Experts of a small language model.
Experts: 192 SwiGLU neurons an expert, 3 picks a token.
Training: a variant of SOAP for the experts, 9538 steps.
Below are experts of layer 3 (counted from 0) of a mixture-of-experts language model. Rows are named router (the router's row for the expert), gate (a neuron's input weights, with its number), up (a neuron's input weights, with its number), down (a neuron's output weights, with its number) and show model dimensions 160-239. Each number is 500 + 25 x the weight over its row's rms, rounded and kept within 0 to 999. Numbers have three digits each.
After each expert's rows: "gets" lists some tokens that make up at least twice as much of what it gets as of all text; "comes after" lists some tokens at least twice as common just before its tokens as in all text. This comes from a sample of Wikipedia text that the model never trained on. Tokens count by the router's weight.

# expert 14
router:506482522440489520515487498498493519496499505499512501482460429522498515498494514448514466518484475453522528529519488489492504502496502495516483488510529531476489484484524492489509505511531500513494501475531527490500509529471491567510493484
gate0:496541493466564499460482525526480509523491522502475448493462487552500456497503469458490505507533518516558486520504530503517571478493477520497459526499482497483503493481501516482506494490474483506496538503492487515496467479552470501514494506
up0:516482503499511527525484541517478445487522511487487522505576504461487518496498517524514472509430479517504505468479471504483497515531509530511509489517528501519449492537500496502545507514564534489484449507497517508528517492491511492517469526
down0:491535496531479507497522508517488507515520502496477491488558495488514542467507483465468485523470488496487498505505535508492495479510522489487528479487448572495500477560561511518477499526513494482492520470496509482483505451469578515494457498
gate1:505484470488534534529514459524529474492506526545510521494484497555507464493520478495516503499511495485462497447529478514505462521518479472476510453507518482525467513493531486496484490490485468476480526488565453488461480475476490505521534478
up1:561517470524523468503474487463535471464538522504516517449462544507519499484506531506462502475474528475552492488498534522481494504487473519500495497510477490474450490519510502533496450470519540538521540442541470481476522520510489471506493511
down1:509484503555555521461568498517483529474518497465491528458474499493507504492529499495551437486499497491477503479498480502481505456484500497481476474527506522470495531473524460531520445529470525515496479438522509514444530528466485488473532501
gate2:508479469499532478494477501505493482444493572496542539463504482506550523452481459448502507488511550519502497481486500519482459502512548486472494479537498493497490516533490496534473487485496502469447512478523527476456496495483516518481495511
up2:478551480512502484500521507515524499530516478490507509526516480516524494514526485493491469494486493515510490515524448500511490483500512509502528489480473505483471502488498457513517456546495486472496546525454472483482518539501467487482490516
down2:481502510547481508520491471523483507477471494488508447486458475476499527487486497550508459519515460572510520505477532509495496517483501503509529469500491516493467503507507492503539530462468440518474496519539506501472520479476529509491486475
gate3:483486518479504494496482487507535503481507477469518446512513495523481484482522481467551459483448503527472499503482485488526512483514530470498470480513511483496493440509503499523456480505481449501492520532464474497527492517496519469521525517
up3:503492516520513489524511494543511528516467515514531509467531483502524488512494505503448535506524480480504500477525476530488488529499517500516531467520529470489500542538497527471528513504501536472555471456505466513529498486551487507499517501
down3:485513537462503519492543467515470466466520536523543557502497479492534499532511502478497485495517505440526516535516500514520518444532486455535490538507542507486479488483529519478520467476524464515497515507492537498520484490474486492482533521
gate4:524505513489491536505530472521512447515519490499482528480488512545478483463480507493498515474484507496460464492487573454493485544507509464468506554562527490500494511509471530511481530444463497503556500503522502501469540523535477488530523501
up4:471507513511516479462485495555535494497493488514480484464550503515468471491514522501475474477491483512499509482446499479511478525505478468487495495550481491483544516562473513463492481459492520524534487497502511481476536510512498488530511472
down4:506519499506468468483507539519515530525506513494467483480515510483487531518494507484457514492503443514476483517510496510509516489496486484525509473484549505473494516461530502487503483493491498456511530546480512512456472504488495512488471488
gate5:480487503492503507489489476487464510532493534452530503502509520491474530523457525492524532568514518495511538537512478490486550455477491471541489462503467464487482504505511505484467500530458522533465480473515523501501512456526502422476481477
up5:522496503519499476474532523511480470512513481524506491529464492502513474518535502495506525476504490521483498470485479567489501544519483531499503525508524504472503513520480531505507501475507518485491569484509478467495485516492484581494440485
down5:465487530520522537472433484511450459470487479561509545503486457487507516516515513515542520498459484540508514516504491536490535497503502514534565526538468511517484492496489527513512508474475514492510486528465495462486506526535460525519541521
gate6:522520478519489475503510503449502507512545497496451432496494488482506503537477505487495460532525466502465501550510499459505505497491542517498509505472497496483500504512535505512520526503489485525524518495491546495507513478523501469517488516
up6:565485504495489494500505486499506463515477505523486511502467498544497470543509489534550517463496494480513519499476488504484483460476518469496478520474547514500482524530486537462445479501520503529511502532499482536505535522515508528527478482
down6:487468510483512515473535515509495477482520516471529525446503507516533505495419527540512479510499504493522504521510536460471459459535508486480493484484503481470516532487479469499501497491492518511530520484510501522510489508512485525467537517
gets: ",", " P", "p", "b", " G", " B"
comes after: " P", ",", "-", " p", ":", " of"

# expert 9
router:487529509523513497505492523499515496451481466487535501499570425538521477480515480508479549486503447543535488487469446511524506479505527519513492542434503517503526510526505497538471477493498504456456476514519508448506507517539527517484530520
gate0:499535523519489531541481536522498489510517486504515505472469497469521498557495491496500475504475485507503494494475507467524499524500530492455486482477535485467479485533535491522497482520531494539479491482484492478518497518488482473467541530
up0:500492482466532505506523495480494519534498484511504460544494464519464473487486479512537447525525512512489504476468484520468495485524481536525514490505499488482481466498451527498499496526476503515548493462499456484493481450531515516452482486
down0:517476501424500521523505531522507470525528515525501509483486500474480483482536525465490517476496507489478487569494505452492487505517484508491520562514492495539495533491475513496488527495531498504499479489529470511558496479479495529491491485
gate1:468520505484502501540521514497501482531485469481506511498520503503514499444522493510447476541518494488520456473497543444497471508546508497468467511488480509449496503529465506484508531505491560476548496562494554537550492496490525516495484514
up1:466491477504498531538542496538516523497465515473504467507483565507503441485472536463481489480465514511513495516530527511501504454489490514517494462510495489506503503477531526481523507526503500447487463492523444468504467495465493461472491500
down1:543487443502532499479472511476491496478513487505512466490479493492510524495488490517512509529489501535502481475506481538474476489526489511515480463544445550451482491508534497496480489453497480540497479483480473490507454456509515493557496476
gate2:451516513513491486485501508490529483499509486504556460498473526544536468568569433517480517491521499543512516491495511471551500509515495523505472492505509527490491532568527534484511494498531460498477533488474550418444479516525490479489488492
up2:461492530503456505490465523501500478515518517483539513456471492489535520488500507492480496530460524531514551505479505524510472521472505519521486506518525532487528469489484503507550490457488491517472486492504494513510516461474511509535489448
down2:498520525489525485504492505544507467446483502508497490514482478500545490480493487520533520503483513513482473511473480493528496524499524505506501475474482511490489507522434472532457510444506467467513480437492488505499481526464475500472518466
gate3:461526501510546452494485476470501537526540489514458536476501517491500456493455520467463513519496503482502485447506458497469514455495564475487507480469513515509523447559535560479510488503484482531473469513509558506482503499545527508508488505
up3:534537521502532531463501511483492491485535508509528496487453513518490518547523501493512452517472555508525518554489526468519516481489502476468534533519513476530523472467499499500524459505512543511498514538538483533480539521525543460477503507
down3:545501504477465485489545446471525519505491484492512544510467482507528502499534501454507500499498476513503498486501495537514518517465520511480507576504478540504454522467518529464532515487514503517502499458487458557506516524513532531494553517
gate4:531509488482477476478498542543478472517536503482535526507533524516486464461507525485488527517500536523482468504456487506506465509490469512474491487509544521519501451461511513462493481495514508488481565528493490490467505492502504535536500491
up4:505488465510455488464546523520453439525518495480533504478521528497486537500482531520501533509520492497469485451502496510533457500492527537501537504512502499500492458479551522491567464464505496471520544507497516495467508478446495535506507493
down4:533487517516520487483507506466480490517462513499505510513497535519456487537478496500511550511507502502472489518477547492503533494498473489449497519519492547466493533521488519505514496458496535440469504431491511506501516500480542495518497506
gate5:500514527514529501502489451495506446465510474489498473484547495449521488508473517563475476512490522514499514543535465465487528499529490481519489473472482533514523494491530549480497494462493498504495478465474495548519512485528488515498498515
up5:474485504516481487509534485495512458504467496528477488473534502479514485478471513518520468491466533522480494488486518532465535501488490492534494489474476495466489521549524534482520477523467494532499496518527510553443494489524471469538545481
down5:486479516464503476516514518480493469496498528487522506480486511516532436496496501531544538556475492533483484517517509536507517478518508521512492465489491527488504485511517454509503508543544481480502471525494494500508501468503499497450520488
gate6:514489572474522520484489474518545463542473526476510497537500503489494513511543525523460531552512447499494517549474518464463533446554553497492496527466488514469513512534509486543511505525515540491502458515516489496460549534531509512487494510
up6:518499539514507480472496507466512482493513493470521487495490476511530428526512496476493543504436510478471490502446506508451500511515466505499515495478468503485489491500502512475455491501478505498515420533508527475481494471461490538517473498
down6:498514441495521535484532502479509467528435447518516504489488500510530489518509500541491495475486506463474500478514482436520484489502463463481454480487496488461537505533526503500447465487494469485517498502499517502463526508480492457506484498
gets: " C", " c", "al", "as", "th", "C"
comes after: " C", " c", " the", "C", " S", "S"

# expert 2
router:506523480543485525480508502544489498471476501496522463464479516447521487488477518499508468482477523484508503488495527516498531501510510515503498467491499537529521530524504533526490476492522486463477480505485475470531468487496484512556487501
gate0:500510511472560502489502481519508507484529520576476471515522493523517458521462530476511473506501494463512466521485497482493500448503530489493522467472454510492482464544527486500489467536530513506451489534481470468523507502506503499496511503
up0:460484479527487514526468531469543503507481483464483480471458531489476528500509483519517506522463492514495517472528511485528482508489493503485504494538517511519549429468483494461504514465503509500521532511476497548474508507501502491502509514
down0:487506513498473527493518512508544534535529496537512509527521493482504544512461512494510505501445488464492503531515525484534501502486502530472458465542567484556500474503448516529545533528513516518497464525513512585482474593506481482487482541
gate1:498515477507499473453461512471482585484473510461555470556512498462503501493512531527525441544500480463476497505469520507474504478499499542525536480502498501460540504528502470486490478525459521490519500486487508489481513519485480479478486496
up1:535520503493487513500539501524545510453494511475531485449483476534518482470466492499505472537492528496484502517480441509533500523500493493512549560526470465506483540473532494507483455513517524513488517464485514501491511517526501508506529498
down1:485488523523553531529520511514508441454543497531485547487563527480495557523480542455522503489489545484559492519541501532510506480496549488545510485528468464476512528496483506505499509476522517456472490515496469515541474494560461507459495487
gate2:551526472526462483513537482493456471515500480484511501482494494513523560573499482530512492541478488474494512519448472544492502516529474473506537481483499487504500468497499506527518477515502479512496505508496482519486515465454522460509502462
up2:476509526487496464482455480506512488499543506511516519543529507533492494452501513480486544477500504495513528525533506475520514488497490513456479520533488518524456527499488470461467524481473508512468509515497542544502506458555488529529476522
down2:488506515514500503494465541499491529479527497475541493498472490517524492491514516452498509481520467519460515466522535461509492484483494461510517539466506505459483531527501481550471465512491494465498508512483462458500503523518469525490552511
gate3:505489478538539595514497495503476477477529492534492446474532471512552501485469513510478481499548505486501530522480523507460518466501494513503466479498492474501503500519506473477506483495516537501471507520488512458473490514525476484504518507
up3:519478533516509583518458516500506488553534509471513504471508464543543533462467531474506497491518485486501523518482536506487528450497508520496496515558472511498531501519504497494545526471501481498500488489488490484495482533490475481500525522
down3:444483488506535490492519464474501506513484529538512495464492503516491495478537500502518501494496519543503529490484476496457450482528515485484479512524476496545493535443503445465530475499479492508443548487506516480487526487505507487528512514
gate4:512545552481512493558501533513492467518511512493523468456518512453521477514512538458529496483455503482542557500474489497510509475489481518498493537503499486562481455468504462542510511494514524502462511513498512499510456482504542474493451457
up4:483465479491502499506511457485517490449509547484475490514467505535517500532526483523484532504503485541485507540512541494531507471506529488474484498492511467539528486449502513479530482473509473490463516493493528426538499478530482452491522496
down4:492490488497493474472458513503499471530486505495465512532529474497464462510470551499485501518504491532545493502486490486492508539546507524489493495509499495536498504482525494484498542527437474508509513488482526500514482496505443536515517458
gate5:505524510516544477526486509500485505501481513537506493508497467514482466490478511529542523510453525522562513472462475461534503493494514493485467496503492518459471521518463506458488450445462487504518519524516540534549498469480481502487501517
up5:514531507491466508472512493497511527511494473548488511514530523479490516501480514484525486505512458507527506508473462511468486518517519541495494522492489449519494472519512507460466488557518505489519494522486496455469484520467517513491502539
down5:524544513504492497480526496482536470503439515487504476439474549494484509454515498485544487537474461431461480477484505491479533531507505529486515472498532507531525468512524496511508466454523526498471488561500503522540486538544540471456493520
gate6:527527505516472519495533476489481480489484539491450476485481531488488480479516511519490531474488538510506542519510518531488491493491503516494514549518468499526505533440509537525519509512472493542498513525498489515464431499493474478469457499
up6:512499532478542505488510465509554503497475508473511486488538480528509504470536538501521517496444509492498507481509510492554549499528489483520523503525528506536474530410509486437464508494461505491535514502551494507495462485510497492446497527
down6:508511509521478497508530452504444468506490492478485450465461503494466478486503479517521531473517533542549516489499515502522489488499498487512497495451469501535511505468502502540471533490542559531486496498494512493524492493508527540506495479
gets: " the", " The", "en", "'s", "er", "ar"
comes after: " the", " of", " in", " The", " L", " for"

# expert 0
router:528476489471546520528482450466491456509473472526496480507508493518482480524528491501515456505480517513477479510546507538504527516538475503509522521487476456547507499457467534479480487468479502459454525493511464516513502539520460452488509461
gate0:491494472542530553486501495522525498508520526520479511470501506459537517509515488501409511523497539485526493529466514523498505494487490503531502483463481469503501482507513511490506487483506500518490516507493493486558502504472509527502452486
up0:524493498466454486508538533488501505492506496514479489514522475509525520498513540478555565517526462515473508470536497424487493470526468522497480512541492507506490470479493508513512527509509483469510488479506533490450509528482479486499483532
down0:519472524484493515479505453529527514502478516548496503543537484534497483475482474478501490498488495473552495526470541491489537531522482497471482486487530534489494463483463466502538523496496531490513521498498446495519513486515520516547491563
gate1:506463565498506578473546497526505508491508471535499516499546508464497505460474503488511461511513488488449490511491548510533532517508501498514450501518525516471451495511466522490497479523541498464537494536491511477528506545503518470484480478
up1:504455487537538496496504532521523512491512495496535513503497496500528500499456513538497456539494513443501476483509489501543495500549507495522532474489464506464490469496488467458482482531458535479461526526505463525451513553445492528470484526
down1:509500528542531459507503510499510518503486453465469481520514485515516525505465477519464500500524511512454466489508542517482509553489477544458451466471501543465476504560496513488501469461542499446504512463489518488508493486495505501502497485
gate2:565504485495506506505503518491502524493488523504477510502487489488515501493523525485531472506497486489485493495499534498451493535519492518502513477538448487506538494496464537551575550485468525448485480501543523497492474490516491483459493466
up2:547487453506498496498464493484477490462505510482495530483473484508547540486489520490547458532475472491450478453493516504520484497536503436560551532494488496495540480500457506501518503474484504474481534502493457457511504489509483512486485467
down2:483447539496526529562496478505487494486542487493536466460518480518507484488546511517473485526467500517506484488494511498549503521493515505521500529515488485547517531505545464519521512513518474528516451465499485483502463529502482514510526517
gate3:465482482555519468528498509532465558528492469480478496544518507538537496507482541536499492484518474516492538470489473517512493522498471538557490497478524504517498501511544499474514541524493521510548488507557498519495499461491496482479455500
up3:476544508479482523541468543507496469508482521494502492485500483541499511495512492515474490506536500485504486526472533494520505510500491499522479473524531479498477444453469482559501489461506468521512497532500517504484502506453431510482511536
down3:486510544487520499521481477497498560526498507512493518461497458501543493516521488490459514455558474511477526544489456491524528523508528473521519544498528509524480533521518472490499522502502499525559542492516477483498443507503529518522494494
gate4:493514529564537497497513534512493477501492559540498522469473527508514485461433507521491526464482498519477542500475516507495508507514492504486520517535482491465485500506460483491451482542524482527516492504520524478521483499533518511516466514
up4:531473517524503515557508550501502510499488500566467508499482504481548504516496528550508535498502504539521517491441542520487514524507511489517514493505512474465463438508479511475475474506555495502483512519530508473508541526525534494509424504
down4:519521476472550512508476494533499558514455511442465539546536519520487470492531534488470508496479462503508490485465514520554564478469498527532505506460487498499512506496531569515523465539493486497505510506530486501487460528468491492502533480
gate5:504500482489511474545528535466460540468526483526469530551491482524540504516543499511473478503462488476467464498468511503481489502546527484500488500488495517511498496530501487504508506506490526498505490508509461470524531545458505478529529430
up5:501467472518494458507511522522524465513475528509448518490553474540492510512480456501498490496451531491498480476446487499508511539484479515440510469481525491461493530497541528489471491475546540495473442512468458499479524478494500537499483504
down5:539528517532510486497497520435509489517497548443470531480510505542522503484528494520532484525437481524472483479489503484528503482488495519482515480521490519528526514506479492508474531535499489513509558551457533531491477488475528473522513514
gate6:487505527516536543488484455527524510511470500453492524449474499516481543471491474501509440492518527505504493536459548505497515507508511520497476465498501462542472507545521474504481460540508491512503454481434513488471466513467495542500502490
up6:530463507500478503506511509531524532522483522509507449509520506499462516522507508513523504464480525523489488501488469492527492470512504454479451495467512470522515503471487501496454470479550491449547500490506515514535510472550506459452553486
down6:481486503459513504525481496481507494499492551510514493509498517498563530536474583485545560519526525499473451485532508513504510485501510465542504485479539519537536478511503510536530528470483476494546524528509471508551476479556469528491488498
gets: "1", "0", "2", "s", "ed", "3"
comes after: " ", ".", "–", "00", " w", " f"

# expert 5
router:493451519450491493480493490496442513475506496458512495532520500532539528467533482497487496511542508500521475490483520494485509512493502510503494522531478535500500483494483525528491528490465537466465496486485529490472545475491543508499468460
gate0:459489463442506504514499468491514545537474514476525498517485519500460504490479542520503520504546502467497530549473463532461510482504491503505528520489489472500500449501496484448511503445480499509481437500498509524518469534513504448516503536
up0:486473531530459514515467524521477492510497477431511509485503504494520522459478517505511474479493512467476513467506508496478464478490552526525502498510502452486493492464520467480509463546533529541513532500499433521500508533514458465452520515
down0:470486527505539513502501491448511461482511502489501497472496523472520490497458508495466495547510494487471494494521503496492509477516514519531511499492516500507481501435489518499495472530517501494473486434486528470480492522523500480530475462
gate1:539502461474497451506511498512483536538538505471436537503483548519543477502517528481492517501519509488476464464526505530478486497487480508497466477465476521503484498477487492473505490472542510518463556484505524506491513508521520522516512483
up1:469554508503504506486487493502536508478483534500516470534537486529463526526508500522495476499488473479492488524526471490525530485526535478509526490494456510552466500520532502497490497514452498493528457519509466468511501480500512495520485496
down1:497507538472490449534509556450489496498494534507473479497511490502511483488518512489491521465481519518545524487453549449502494479491530542488542525525456514492522473499499568488501493491550493505447539513502511494518493451490462498497525487
gate2:503501519467502493552525523504512533500463486487480488501474504484512525460545470524509462490499501508516529480465486470521516490472457460414516513492514507497509532465521476522483495527509505517505508532527520561495511468492481497440518485
up2:500471513475511510556502513499537492506475458476509507466497475480527525478512496527519490454511546522515576488495489515517549504486514472499447534490518487528510520474508478491441478515523501487511553524542509520501508493490468462467553499
down2:463492503478497464510494509532477501480508490492505473527470520492482504519537475483465542496465519497534484491478485483484451491489491488527490521459488474497512550515506489465490519517494517533490523509543443494456523451510473495458467486
gate3:499533452469502469524487462493520509509452526467506419482496492462561527509481509534540505498517500503492482488484468488509516490494517508505510492534497515542480521511496507479469502490552536503488502494487513481519506514476529486451510423
up3:546504526525451538506512511501487550466515501487497443519477508486514497460444525579517484523503538476493514493523459495527498467488530542495514495537503477501503507493479479440503480495511508478514486453488506464466499497525525522479538448
down3:454465519552456515477525489495567509516532509449502498527499501530475545530507503511490480493495455507527497482501479507487510514470506470517478490496489454531518520471465495512487487525527543524450509510508463457506504463479504465469511484
gate4:497489464504512505512528457510489521509491509496512541537485520545503486516508480526512499506489487496559490506512530504475476500486525478507522496535496503500552490473475485514461514485514518538496482510529492521480544431478504530488537506
up4:516498511508497528496475539506481508518461497480488516498482504542507477491493526500524496494508511543503517482529456483507500530502497567488498512495517469495551569517518511494523466527514485509520487427471502485548523517494510452502469512
down4:503450472504505502557536490504508482542501488459510484520504530510535454479500524479520498479509531482507497493513504455505476499484519488484467511500494486460506530514486526522521469504550524481526477512468537531550496488476525529507501490
gate5:465456515538497507479490452524501488536525513478478491481514491426487518490496540509484507484486453490517511491520440495461529503499485460468487477453536504509484506487471493475519492572500520508532523510493533470487502483457497538483502496
up5:470513457470532522474455468512500553498450499497481523479476487530551495505551502497500518471468475512500465476521488520495472460521530511480521525532478514518517460512512482471495519493499511502543505502504502500520491535504520501516503508
down5:527461539487517499489535450476527517484507522539519513514481479503517504501494468563487517479515509495497523481475454511498550521484501488527524499471543497474459497479503500482481521516426478445507526467522461476526525495527489450462500491
gate6:463451530516534489467477452533483483483490492541471479504489454505502519471503509539446490507506541503508509483489486489473519506491513528527522556452500517537517521545497488520536543487491469465463504461485507486465515543541455529550539469
up6:495477530534499503502499510465493486519493460528490523500504466524469526458483474478509499483500523500561472479479501475470476494533532518522469514471490556480497515521551499539486523509501480469525534514521511516422496552532545532488557515
down6:480494475523526523530536494539462508516513489516517495525554505531526519495416513481506498529489515493489546519505532526520515468504512491457487485489464493498518510568522517544464495473497477496443472476533507483484507460492458508477525443
gets: " ", ".", "20", "19", ".\n\n", "–"
comes after: " ", " |", "–", ";", "1", "0"

# expert 8
router:534543490522486501481509538532479522543462485501497508494502467501492525477472467512514517465549528468479472542514511494458504431517544523476491456556478509513460468459487467474509503493497514511528517498509497490491505494490517487525505515
gate0:465528508485476506494496475529536497529496509512485498523506469496515500525501506490478474510520502497535522537528446483500491486465453494511521459491459502508505493502537472503533483532478464462515552482491474474472465457564480497471507530
up0:487485506513478518514469525553522454523516491553469490506530480456492501552514539554504508522505527531518527504496531510507468495477509505504506523477517509496475523443502459546525511536484474491511480487477482512504491555526473485479544531
down0:522494532487501514517488446477490497492509497501409532504518521519504500505520519486546526521469508503498470506503477543431506457491534502491513491469477511491477512497504535522499478512479484513512510505486547565494495502487490492476497476
gate1:455441441504532508450481476534473536459524504489516493532553501531519499507502457484501484482480454496443472495495518529541492500521537492460499500515492482493506508466489453525487513482513535511519488465478498526519503456506528498504493480
up1:529532502507511527508507487482566462510515507534552515484480508464488507544507481528518495465494517477526490473469479490471516500538455536526530455510486526508472527553496512457468498513470515527457459477519498495489524491473485502468474472
down1:530522475501467506493487522481527501519474476549517525464463521484473523541486488485487527509451466530464534492493491481528513472518529532538518484505483491471522530528541513493530511486459476510493495523504521483485521519514532485531479477
gate2:479493490501498485536490498514501446488520505538497521508509478462507500522469457499489482500480443488532506457528518512476499530502468496507448476505499487491478459479489544501514474487496511468565522538488547504515513482550464513523510470
up2:515500520517511472506514531498493488485488502508503498473523555495467494481530491507466511499470501490531476478483510496544499499483500503501528488505492435507518493449498502536501476494533480494520501488480515509532524477474480495543515511
down2:517492509488528497530544518525511500503538478514466499450494482450505517480489535503532509531489496469476538479479523459510519527526549522488514455522497500474494486538485480517451436465503489547471445484501437489484473522503526496476535529
gate3:506487490453542488505493480515515500507478485484472510509482481482493491473465472530506475445492564508507507491513472481511514502452483497534543495479490488473504486507495502509524484474461539479476505502525491524501455500543495504502517517
up3:469501501524513450527449483482486469494508460458483470499479488492497498469481472529451473456522535493477506509495522477507471485467462530476500536519504506488519438480525437558466469470476496492494457513482496493520484546487503498483501495
down3:502533517509479473517505516522504490479519527465518523509452538424542489501499485509460504477495479472527490494508517514448473483517441487506457517532508521502492506492456483502495507523464517528498494492504514478477489495504473511515486481
gate4:460511530485545475447556460521482510513468486474493487487480496502489473501520490542507497527562479492535490515507483488488461520530521495526472526517498490508445522500500486484483508498505512512511519493519510548495498545421557470491494505
up4:530513498487514426448537495495504496509496476505471495504533481520498524493526503502514483504520505467512496510488460540511466499514560471499496525469499480495479536452506475500504497520489493514496476502485477541540511501494530498480502451
down4:493544540487533516483510496469523512500521471474461491490548505509422506510539554472474493519499520514535555516483542486485458478488533467455515564512509481494513499471479530513499505539463521496519533511519517536528506507524463501468479504
gate5:510489509508478513505485488491511485469485510494479485542494532497481518525490490526539478507482473508473556532530469495527541473523517519534466522497550481465544465518529500460506511467521461493493515494492505484495467499511460450482493529
up5:462532542515477522506492503454486487455474502532499510557526496485548453525511487491504508468451520509530509498531507486515491486459544507530516477471557474498503511515496487460507525518497481505491504548485450503556506520480494452500490486
down5:505529507489525472488504526481499498490501499536446465461491494510486516497552462493494512510526500487441449513517532490519493474458497462491524518475479504519520504494487517505471512469487500568494487474506485449515483469487464493514459498
gate6:484495469516467504529474478530509535520507467504524504521494495477490486531479536504471500494510497496470425493482492518533509476496503536484462472513487517482510487503479513497460486484524501490505536489456501493482496480467470487469501535
up6:534514501540531504474515529514469483451509517511485480524466471466508543491516480499523520450481537540480500505533462540481445483524484491521500514442502491501468509486514539543527515475522474480479493483464494462507498470504483531480462478
down6:530502495480535517504455450540477515527532507531539446535492511509467509457508524516484526512499459515533474500469478480533456445515509520500489502478526477536520483494499502529488522500494480455519490483498456512448475478491474497488470471
gets: " |", "|", " in", " ", "-", ";"
comes after: " |", " |\n", "|", "\n", "0", "-"

# expert 12
router:498445465480463493488528448520523467504514521474477531468461508511474464523520539486511464485474463454521538515495476467467494498463537452508488530495513503527481499508531502485506497471458490487515521511489506475478488476496498527518524545
gate0:499556451524524520482542449491521494478517493513507538480498561430461484467451524497502529483522501502540511550519508465526514481507512457477505526493531492519517596512499488474507518481499500485464472512539461471523511547514456457553513518
up0:467509519474512484526442523516518493541493472550499497475489476473486524484454477494487486556506463519475527474485478484486520512540497515532464492501481500473510483471516472499505464509446438490479538497506505492486460487472545522485522431
down0:493499494452507560532520490509490502467500488480445445506498514460529509535478463500512490504555545514501486523507490503519522493529508510511488490492504493473547482505499486479544521514546506485509476485494464487544482460470572509527510516
gate1:525525546537476481462516521559523527481491515514523554482500506472508479504492540440483521438505486517520480502518518489487488523523494480489438462525447489512476498472471519454494480526489473545489472515498473522464499466515456433498492530
up1:516520563554481470498541529511526516474493534514505528495467492497502491487492530472485508488524456490511478480581499467426501490519506460468472477506473507476501487499508502496485492482521487519544445545459469524479518494509503487485499530
down1:467517496489513513541506538490500490513519498475535526522494484509536488529536517509491522484489535511472516483488483519516502477505487524534526550528493508512474487540473503499457449504427497505476514507524498482476478479486517512503511540
gate2:517484505468502523503582511530513468501515466480479522468523517519454486515474497490540523497514526516528503480501517507480533503477525500510517496459477566519482542498533562513515479488525513512527542502501483535468491507502484495470512473
up2:467512520523531497496490501463505529508512498531508488516521489506505505501494486455479523525485488503488490562482489540505506482520504500519472497528512502474531500494454507512487499496485529504465481519535508520530529499522484492534468507
down2:523584535548536496450459496504466479482444490513494450504494498516566506506476517487455490541486469483484492491463477513509494508523482532463507508492460474505497498529490540506518485434494494469547488515527459458507521492452485490524482534
gate3:487506504463498454528509485490509488542534540506504528487549478474480521492500489503474490538472491466459532479479550505525545468480489543506502477461453483512502504526513515489464512474512457465562503502496541482483492480489505505498494479
up3:524512510481500486485514511520477559500526490499488485480498497467491517546514538514482456500529463482521523507480482507480508482533467539438470520519503500507487469497477469523507504485531472479494513453496511488495477503509496467516547485
down3:510491465513518488485493488511535508472501510549536497501517488468480484513491517493459474518510488538512489482480514482487544526470512477520493497515504476494468476490459522455503541484495521485525496474477518486513482516491526536481496538
gate4:531468527437514512492505527546504489471502462519466560556516483474531479536473500503513511467504509511497510495505505533551476516460521502500524486490504485466504494546495493498515476489505499492466545487502532484485500499469523544514515543
up4:482542502533481499483503484483498473506485458498466469496474490510486481476488515548481458517514479488507513516495501487436494528518472443510469483499502520544510470485455466483491488494503525528454465499512465464514475515499485514496498478
down4:491499508496472485474496487508504473510494468540474467466473516521523499504426496529550499474485506506540507521537498503494456484533535481465497471485483503468471505495510507494502533522533506482531491498514474513511470494504524496504467490
gate5:493524505534511517539502463580511526520470510516538505500525516491504502465492508492528496505505491496472530459505553503519496518483523466474495605503508487537480498486524499503492498519466509530499514445533517518502519500485490550511511513
up5:452536488496492482492513503517467494464538479522491485520514475494461493460493525480468533532500467488504502494443449469505494498525466507498469515505520452478513519492493519490512513497516542483495505483437516446483524507458503535495489509
down5:494487443529488475490500496437490515490469542504517484460489487526517489507486511502522488521523516502478451518472502499464475547476512502512521491480498476484502501541477497526465514471473494517531522541509452510530480504515473476519526490
gate6:492490530471465474537478502536520517557512515498499551467511486529482525497508516491515523557547487499511466514518492506544516505521525488503515456489481542505528496486532502455465509480517517533481536518466538490505495518522488473533547503
up6:462543464520507510523503489460487504465497542510497535512459506531491443562473549475515480544494499549519527516488515507508496525506538528489485499500442487453475471495562496473500523499529506528499473464510494491485460552504511464519527499
down6:565529478469542466501462536486505486529489521471541516482497541461497480534539498468512510457555460508530496490488461493561526536548479528499487483511499470484520524529492468511470523481495486477500489493483499480500515536506525560560507458
gets: " and", " to", " a", " was", " is", " he"
comes after: ",", " was", " to", " and", " is", " a"